From a checkpoint of a small mixture-of-experts model trained on Wikipedia: 96 SwiGLU neurons an expert.
Below are experts of layer 5 (counted from 0) of a mixture-of-experts language model. Rows are named router (the router's row for the expert), down (a neuron's output weights, with its number) and show model dimensions 0-127. Each number is 128 + 32 x the weight over its row's rms, rounded and kept within 0 to 255.
After each expert's rows: "comes before" lists some tokens at least twice as common just after its tokens as in all text. This comes from a sample of Wikipedia text that the model never trained on. Tokens count by the router's weight.

# expert 1
router [146 121 179 175  87 183 136 118 102 160 168 101  83  97 102 173 147 156 129  62  90 152 127 124 151 133 115  96  87 125 110  73  90  88 114 121 171 108 162  92 159 128 113 101 136 140 128 123 130  77 126  64 167  85 110 128 121 149  91 153 119 183 119 192 169 152 145 123  92 116 113 119 163  88 103 116  61 127 170  94  92 153 101 218  78  64 163 104 103  94  97 105 166 130 168 154 152 132 129  72 167 104  86 162 151 102 106 146 121 126 140 138 175 114 151 115 190 119 172 110  87 121 133 143  95 115 163 147]
down0 [109 121 127 104 104 136 152 134  92 205 102 194 113 105 141 155  65 128 172 128 119 167 114 122  99 131  94 221 162 113 100 161 134 131  94 142 135 136 119 163  90 110  93 151  97 114 128 135 106 105 149 168 197  81  97 148 124 104  89 160 102 109 107 157 135 136 108 168 109 153 145 167  76 121 122 135  82 126 137 140 127 118 130 156 124 175 187 126 116 118 101 140 126  83 101  98  97 134 132 132 168  97 152 171 184 143  95  96 172 202 129 154  77 107 145 167 125 136 114 169  93 186  39 161 102  79  60 117]
comes before: " |", ".", ";", ")", "–", "–1"

# expert 8
router [153 171 155 147 104 127  87 130  78 151 128 118 121 105 130 152 140 221 151 103  56 140 123 124 147 153  97  89 118 131 136 118 105 141 107  79 130  87 167 142 150 138  90 129  77  80 152 122  99 147  98 119  65 139 155 104 104 130  69 137 155 156 126 139 173 120 103 123  98 116 184 100 198 118 149 112 140 189 153  69  94 173 142 112  82 111 123 141 122 112 122 105 165 131 131 130 133 148 141  57 160 129 121  81 133 168 169 139 166 117 107 168 133  94 139 218 142 208 160 139 195 126 185 107 100 107 118  88]
down0 [106 166 193 123  85 164 139 159 112 108  97 114 111  21  93 100 127 153  92  69 103 121 118 132 181 122 109 126 138 120 142  94  82 114 119 152 115 191  54 114 143 110  64 162  96 154 124 143 133  81 155 105 135 125 141 125 144 118 177 141 118 200  75  82  51 154 106 101 141 147  83 107 144 142  86  99 126 142 128 123 137 106 167 157 160 135 144 174 146 126 106  96 132 185 155  87 162 147 156 146 129 141  75 146 183  68  76 140 119 150 174 184  85 154 167  95 115 107 124 129  95 119 104 130 126 130 128 131]
comes before: "ed", "ing", "ation", "er", "ment", "or"

# expert 12
router [177 137 169 148  97 158 146 161 116 135 153 129  97 110 123 167 178 158 149 114 113 159  80 165 122 155 130  85 143 111 131  96  82 122  98  91 105  83 125  99 145  94 147  90 166 129 169  72 133 120 105  59  87 167 102  93 106 103  79 163 160 154  74 144 145 133  91 132 103 140 159  69 137  92 170  89 131 175 127  94  98 136 109 143 141  88 149 177  86  92  92 125 167 106 153 151 143 134 145  99 152  99 104 126 191 152 119 184 183 119 119 140 178 161 181 178 149 144 157 135 132 155 131  44  99  66 153 178]
down0 [160 114 147 152 152 100 165  91 179 106 114 142 100 103 128 179 153 120 129 124 142 108 177 142 130  89 109 144 133 108 143 107 115 181 166 125 196 121 180 100 137 153 122 146 124  85 113 104 116 177  91  90 173 134 151 155  86 163  94  88 114 115 129  89 203 132 120 161 134 127 156 156 117 161 163 155 114 164  63 136 189 131 158 142  79 141 177  95 106 143  61  75 117  95 156  96  91  98 138 189 117 199 136  87 142 132 116 143 152 117 109 106  66  56 117 108  94 115 120 168 152 143  80  49 136 156 105 107]
comes before: "\n", " The", "|", " 19", " and", " He"

# expert 11
router [188 124 155 148 112 156 114 152  89 151 167 127 126 129  98 134 167 129 138 110 107 164 105 139 117 127 102 104 133 118 184  69 115  81 105  85  16 120 149 135 128  66 114 107 110 120 157 119 120 157  74 117 135 180  86 102  97 169 122 143 183 179 122 164 159  70 112 122 108 138 128  95 134  82 127 124 162 158 185 114  80 146  88 197 124  77 151 155 127  89 107 127 182 112 102 163 144 166 169 109 152  77 105 110 192  93  91 118 168 131  76 169 126 126 160 136 145 163 138 149 112  71 127  94  95 107 160 139]
down0 [138  87 111 136 137 136 139  56 109 100 125 103 183 161 104 167 112 128 153  89 156 137 175 165 114  96 100  67 109 118 112 191 149 111  93 109 116  90 133 191 134  99  92 164  60  97 131  87 137  58 111 131  96  79 147 119 110 131 125 117  97  43 134 143  54 159 172  92 188 132  85 165  77  91 101 103 147 133 112  89  91 100  80 120  68  92 108 143 146 170 121 112 112 110 108 156  94 162 125 131 118 144  82 179  94  98 123 146 145  93  96 110 117 108  88 129  95 109 159 155  89 106 106 165 111  99 113 114]
comes before: "s", " of", " was", " is", "'", "ly"

# expert 5
router [163 114 149 161 119 163 144 166 125 157 144 148 150  96 121 118 157 173 163  98 101 174 134 139 152 184 118  88 109 120  55 109 102 104 128  94 120  95 146  85 154  68 104 137  98 141 125  63 121  69 154 106  86 189 119  73 101 186  62 114 138 108  93 113 139 144 121 176 134 186 164  86 123 107 127  63 143 155 123 121  99 136  88 158 169  91 107 133 108  85 131 147 150 132 145 144 204 149 126  91  89 139  88 102 183 157 101 103 151  73  93 153 126  98 166  70 155 123 128 148 128 122 194 127  94  79 137 118]
down0 [153 132  90 158  56  75 109 108 137 168 115 114 119 184 175 126 120 131 125 177 129  27 158 143  92 151 136 116 127 143 129 157 129 101 121 148 173 149 160  86 138  96 102 130  70 127  98 111 101 102  95 113 121  94  77 111 114 155 148 157 104 112 152 155  74 103  90 101 219 134  79 114 138 103 128  64 126  95 197  90  89 164  88 127 123 125  95  82 109 157 137 135 106 102 162 151 119 119 172 108 154  93 176 139 135 106 136 119 135 144 150  95 127 131 147 110 162 127 168 189 196 102  57 152 123  89 142 162]
comes before: "|", "-", "\n", "==", "The", "A"

# expert 4
router [125 107 155 136  96 171 114 115  79 151 173 105 100  95 129 172 156 160 159 122  95 148  82 139 116 121 131 109 104  79 104 133 127 106 108  89 135 127 153 106 155 112 210 151 110 180 174  75 125  68  89 154  98 147 109  85 117 176 158 166 142 126 112 158 158 118  80 149 158 137  97 114 125  97 154 137 139 146 129  75 100 156 138 137 136  13 143 173  99 102 155 128 169 126 100 145 178 140 160  93 150 109 127  72 145 105 175 179 161  77 151 131 174 108 175 129  83 208 151 145 138 111 159  96  93 120 161 154]
down0 [200  95  82  80 123 172 122 200 124 107 113 113 152  98 114 125 102  92 174 161 142  89 135  99 140 135 157 186 168 138 142 184 120 155 109 117 162 146 110  60 136  84 122 161 218 141  91  86 157 109 105 131 138 113 122 152 126 159 127 162 155 123 174  82 128 137 132 153  98 149 160 145 153 141 138 127 152 139 174 118 127 126 129 167  30 159 145 137  68 117 150 122 167 161 135 118 126 205 138 140 100  94 146  89 139 139 133 129 139 145 120 182  58 163 172 184 128 165  93 147  81 140 183 120 120 142  95 132]
comes before: "s", "n", "d", "st", "c", "t"

# expert 0
router [136 141 143 167 136 143 108 147 128  93 134 147  74 109 177 136 136 170 190 114 120 140 110 162 138 160  53  90 112 115 158 117  49 112 110 102 113  93 198  72 168 108 150 106 151 150 146  75  92 139 115  49 114 134  55 111  93 114 133 160 191 121 115  97 162 148 105 140  78 139 185 123 113  88 122  58 131  99 139  98 139 109 133 184 137 127 137 112 100  79 109 114 171 125 105 138 115 155 122 127 181  90 114  94 127 178 171 114 114 118 152 128 133  73 168 131 137 134 130 121 105  72 167 105 123 123 216 165]
down0 [ 89 120 148 115 115 124  80 125 110 119 164 131  47 108  96 104 185  71 172 158 117  95  81 164 114  85 166 115 124 113  86 122 125 153 125 133 135 172 157 146 172  66 140 136 167 125 158  53 140 135 145 112 120 107  94 150 120 124  79 150 125 173  68 117 125 115 126 152  82 127 121 153 133 131 127 137 115 139 154 132  97 132 103  70 132 143 146 124  95 155 134 103 164 110 119 137 107 217 176  56 129 104  95 101 192  70 117  62 149  96 110 138 129 148 148 170  87 160 184 110 104 131 129  60  77 101  87 170]
comes before: " the", " a", " ", " his", " re", " an"

# expert 7
router [192 156 178 152 127 189 117  92 126 180 150 122 133 116 106 144 100 148 163 115 109 203  81 198 111 143 100  79 100 104 154 127 102 139  72 111 102  90 153 117 166 149 133  67 176  89 182  92 118 115  81 115  85 173  88 101 136  89 148 134 148 137  99 172 127 148  85 157 147 187 135  78 128  89 166 104 144 164 161 133 105 149 127 161 111 117 127 110 105 134  84 115 203  68 116 162  93 100 167  85 168 111  86 112 146 120 106 142 118  59 136 135 152  82 141 137 180 111 114 113  87 155 156 135 102 130 110 122]
down0 [115 123  84 145 181 118 136  99 136 114  94 160 129 102  92 121 181 171 160  91 120 107 171 106 138 148 142 121 162 174  69 113  84 144 156 154 174 184 136 138 150 163 160  58 114 148  83  95 136 102 152 108 113 111 141 104 131 172  68 100  69 186 174  91 141 181 147 141 109 165 138 124 139 148 140 147 112 123 158 120 159 113 113  85 196  80  98  80 148  73 155 107 109 131 175 142  97 124 125  86 129 163 177 117 143 109 145 136  92 140 161 152 152 137 109  67  91 119 135  76 223  91 111 175 110 116 158 154]
comes before: " |", ",", "A", " (", ")", ";"

# expert 10
router [151  93 172 161 135 165 144  92  72 142 199 158 103  94 159 100 144 153 188  75  72 184 113 120 125 137  92  73 127  99 160 133  84 127 133 108  94 120 109 101 148 100 180 122  98 137 128 144  97 160 107  75 122 114  60  83 130 114 115 166 119 159  98 136 144 100 128 131  82 142 141 120 147 154 167 132 129 192  97 116 100 114  77  81 130  80 182 238 131 103 126 107 149 110 123 179 133 151 150 128 124 101 105 113 125 121 128 130 139 116 122 189 201  92 144 201 115 144 108 153 106 174 127 114  88 125 120 104]
down0 [108 107 170 146 145 189 165 141 112 142 105 103 103 139 130 140 147 116 150 136 141 114 157 187 123  89 140 173 141 171  94  90 128 127 127 149 167 107 125 128  45 147 150 127 133 109 136 104 110  66 163 174 122 155 121 106 104 139 197 170 168 134 102 123 119  97 121 166 132  84 127 137 172 132 131 159 137 153 158 114 109 158 173 161 159 145 204 101 179 162 170 110 135 162 111 152 107 129  99 207 151 199  37 104  92 109 128 153 114 102  89  89 179 106 188 109 131 159 106 171 156  97 161 125 187 119 171 106]
comes before: "\n", " ", " 0", " 1", " 2", " The"

# expert 13
router [170 103 152 144 106 159 100 114 149 163 126 111 106 105  91 151 154 131 177 127 123 181  84 152 157 143  99  83  90  67 151 102  85 153 129 108 111 141 168 128 151 125 116 123 172  63 102  68 124 128 130  89 127 141 138 109 128 156 134 119  87 171 167 123 151  90 102 162  93 134 145  98 200  89 139  38 118 161 162 144 130 133  91 158 119 102 145 137  73  61 153 108 162  96 132 152 125 125 180  89 110 106  84 120 184 151 171 109 122 104 123 147 126 122 144  96 108 134 197 159 155 103  88  32 109  87 126 189]
down2 [141 113 107  70 126 108 112 125 140 118 100  98  98  82 116 148 127 199  99 120 144 101 135 105 171 173  93 138 153  98 119 133  86 137 100 122  99 113  88 139  50  99 174 143 137  94  90 117 115 129 107 176  35  94 152 104 108 123 141 105  80 140 110 115 136 204  63 126 153 130 163 143 115 120 135 128 113  78 132  99  99 132 131 131 133 176 152 162 190 181 121 152 161 131 152  95 155  85  94 160 123 127 133 153 134 160 185 164  88 115 118  87  73 119 108  85 153  90 120 103 146  76 100 104 178 189  54 166]
comes before: " of", ",", ".", " in", " to", ":"

# expert 9
router [166  85 158 157 100 131 178 167 109 133 182 144  99 100 193 105 108 161 149 114 119 155 128 140 201 146 110 118  88 104 186  99  95  70 108  92  93 110 133 158 193 122 174 103 144 133 178 121 113  96  76 110 136 187 127  46 122 157 104 138 167 167 150 141 166 168  84 178 121 155 117 126 174 124 193  87 108 112 177 128 119 128 150 104 131 110 155 169 103  92 120  92 117 124 144 142 104 176 210 105 123  92 115 138 146 149  92 164 112 125 120 191 168 170 131 141 185 119 109 148 158 130 102 159 116 138 146 127]
down2 [125  96 123 121 144 112 128  96 182 143 138 155 119 116 186  91 135 122 118 134 101 109 206  97 135 129 142 139  97  85 168 145 107 172  76 100  65  92 132 112  89 116 143 157 178 161 180 156 120 161 135 159 174 119  68 112 172 163 163 176 134 135 106 157 120 165 168 173 121  74  97 127 135 113 138  88 137 108 137 168 138  75 180 114  91 174 102 106 113 137 114 180  85 116 106 154 109 167 176 125  99 183 138 159 182 120 135 123 106 171 139 102 213 145 114 155 133  78 106 124  83 143 164 180 149 140  91 192]
comes before: " ", "ly", " re", " f", " st", " first"